Experts of a small language model.
Experts: 320 squared leaky ReLU neurons an expert, a softmax router.
Below are experts of layer 4 (counted from 0) of a mixture-of-experts language model. Rows are named router (the router's row for the expert), up (a neuron's input weights, with its number) and show model dimensions 0-95. Each number is 500 + 25 x the weight over its row's rms, rounded and kept within 0 to 999. Numbers have three digits each.
After each expert's rows: "mostly gets" lists some tokens that are sent to it at least half of the time. This comes from a sample of Wikipedia text that the model never trained on.

# expert 6
router:458501479477482512507471474504486485496483514507566528471458498477491497514450497506483486533502527527503531517513449507504479521514548517485473495499539471489487531505520531523520479511475520501485495500505483488538487523489496502483506498487457493478475470469507520487477504512541443474
up0:518493476449549500512505515490505483485530485480501480496517525489493485447467490481530506494457475542489546513532486508494476481509493527541502488506493501496471478529476459484488505482493500507525526502468567468504491518471500511547507521538474498486496508551504522535445487501519497492
up1:509446517521508498469514489493473507484481498514491480527491551518502452472472518489483462505491530530545477479498425521480533472501505476519489498565502485505437465517500498498466545507491498497490517466518469521538553466484472496540477455438512519501503476494501484464522505495507485482
up2:473459502509535542508456499513453518508512517479519462463481489480516492501520528512485512517523431458498529518501468468479463516488440462485474499521502491505503516530507538479503508498535522496456496539511527482504494481535486460513549523494474460519549462462501501518496494483515539560
up3:495488508520537506526487540497488479515522500502481454494496479485523487506539479504510499519505512491473516526511571451481502525487478578487478460510470557516459506507481533489535504519488487464494479484541526549503477497517524519519513463495496512533491444494480455517484525447491507503
mostly gets: " the", " in", " its", " their", " a", "The"

# expert 31
router:511526459475529498521486445467522503493542477554458481519479481499495538469480510542525528506511514469485520553508525479537484525487497473465536478539533532497527524512489464500492535518492456484490531474517488476461454483496522504514517488467482474504467488472478508482535480496504469467
up0:526542486545438510492483483457485525464507505516531486530495513452500465481501533492496487484480515508484518507444466494490483486474460485503500500491459469520456511443486514462509471485521540512513514450520518505495516451522530493521487521473524497475452498443513492505502569548544515501
up1:485548523484502475453564544540512524509517515529505507500463529479491479486542539520502498492505489477487517512510505509524510469448490498538491517483518514476498520478549490496479524502495486482477493483461507451500488516500507510496513526504499525489521518543509546501464505514503513480
up2:467485481490545468509461537473514501475501501477506522479503453510548508493487514496459519479471476462521587522504463458548486498483508507497480471487492454509494475509461469483445488495532523514508516527516504557499517490521560494525452491521532537466493499489495459486489548481481492491
up3:441540537498478488483508436468493552525482497510507495502551501501484513505488463508485537497507566490500505506525542516528524535515457524555525467511521467521481501458515511545471491470516513514499484491502533499489459529522451488524488531495494553496496514508516483524494533491487536463
mostly gets: "On", "born", " approximately", " |", "aged", " –"

# expert 4
router:477542506557494525538521469472531488459508506526495547506466487469494503474458457512481463492471493477495499537511521494496498526512521491480490508455504509499536467554474463453511461533475450528447546497538514453502479456467522521527494472507555491542536524502455511554496489503496480494
up0:538526485491540512514493539478473469529528550497526482500531488480511453525489461531480491498474510494507513511526513489502503535458487506517449512487476479555517513512466461513472480460500507458497552508481507526541498463472472523542498492518497487551501521478491523475517518517481514513
up1:478478513482470485528484515494521515508461522487478496490486487525569524499488466498501458505510518514483505447511489508535515529519536509498469503476474486458494460506490579458511467488538490528505519487514495508527508500514506488468487501471466430517468522546472482495517473485495509501
up2:496520532494555479463558487466563533502491547492492492516479475501519499506533504480503464488459528510519508506528532478502499505494473482507518462479478534506435490479514523496516504495500437513558511499511515479515482446463505444508490482485465456506480462496524506486557549506511507520
up3:517480519478520489485539574504505458544508462501495551460493532467516524488509539556548513530526539494529522475523512450477505511442501543487471515495492495477454500494515521544483489494473499484486504490497506498525514526445502513496509506503517522492499499515497497500479454475512470477
mostly gets: "|---|---|---|", "===", "==", " •", " ===", "|---|---|---|---|"

# expert 7
router:495514487520512522495465520505520494491523506517533487528530468528486533512480497508497456546494446465505494549503486464488530481512491529503474450490452477542481452512467496475495511456556520530479457484495449512524492502480494492535499508476543489478512520529515509464462511516464513501
up0:475552452540467532503486529529491492487505496517505485492456508524473494513484477513513504518515547506460473500514531517502454537474476509453505447514503470505510512487517487529466501488493510468479528527520510484527486488493516518519484464456531477533514538511506479501501442467461504518
up1:510528538480492501475495557495523478500485525548473491475464512430545526469486465531493490460473487486479510472524502493488493556520514495483484472544519523501507528573493495495471518507514499507464521485487469517477500482492481558478498488508510505516479494482549500478502522522474459538
up2:520564498509509476511512500519473529520567486500460531494533482480525472472482537558512492501493507524536491497528515503517492497483475510479478490468491507472532515498491490527508459489491489534483494507455528525502527511468473467472486511509471492532524523520461483512522499531502486493
up3:438524456520474487466495526484475482525460481525526511495487504516507545492501521510481496493448491483518497453492515477483521528538452511495489446507472519455520516534453518494492514479537454536538499504548511502490473523496518481521508454492434502511466458500547539491472486517438495534
mostly gets: " William", " Tom", " John", " Sam", " Mike", " Chris"

# expert 19
router:419572447559453605523488479439512569523505490489470486519462501468503504487490507518483522520493488496476503506495519513452509555526525487476505503526536490498516492519466470519486455509492543529514503508513505495496490477476513472496476499502512537519489503470496482486529479478536495495
up0:461524488469477487481518513502479503548499438486522500482468520495528421534489481504510546502559472496488515517507473473507490511496531457518517496537494507491524480511450513506486509491494528472482510490532497495452534514497499478474521506481475510511450539479481461498459517519517524484
up1:493535467467510458484515497502466448517528505516498553505473545477511524498470498528501471496550554507491493483498480530498486486443540544483529477479478473495520524498481488504503502488471521515486465498480481505526479484476464514468523464447484523464522464505509461510488450482452513490
up2:501476547503500515511475493464515456516543520491477514499513468566514505482514499489500491493541514475536485523509503491517479485487534483468501505538524527452498473459444497553552512530554456514500518485513478497478481507468503506499496493507486534487511442506534515495471494495481504492
up3:478506492521512514517449522495502490508533471475518489515528522462499516514491508520537519488490465490466487533484513478496507463516494522508492495512461495564484465526495481475522483498544508475504506477453474528501464493553461503450468506472530514487515446534507513511446464484479515508
mostly gets: " his", " their", " her", " its", "'s", " JPL"

# expert 14
router:495529535478480505511488449464511507490485501521507466524473537504478513487481475494552491434506535496492511472491525509500474542511492474561514485483489480516547460488472514446497465484489505500494509492518506522467486483482478500540516493532501520519528569516501512497518478536520493534
up0:511507490521510526510470501534528538493496529481507487513482494453538462497495469442500504495506514516526485507452503544493468499531513495530505535542507491523511506527492504532491484519525513492466457475524482495495487475504523521483550533481489516490504527489490520548451476477513533519
up1:461493466492490552500533444528479536527508487482521508486529465518484452485470523486548522504510468490532505528450466495496512515498466527499507501452518527491486491448521465502508492497543482509480513503522522460518491468507486514521491529529483554475533495476462491492540523516542536487
up2:471531523483503575464507515506533509501502490534513567486497478509486490496578506507539444477475469493511491524495522498485462484500520488535490485490529494522513477480501511490510518511557543499474456494488517544511503487491503528503575510486476489479480490511443520456509501501506540490
up3:457493500493505483496513538483521491488503509497504504480481498499540495519566465514519477482548498506467483520504493495518490465525453496515548510513567489491514521505534447503486465489463505528516510534482500472486508511506455486524538480508478476472539492530523475531462488494502488543
mostly gets: "History", "Personal", "See", " Genus", " Coordinates", " Votes"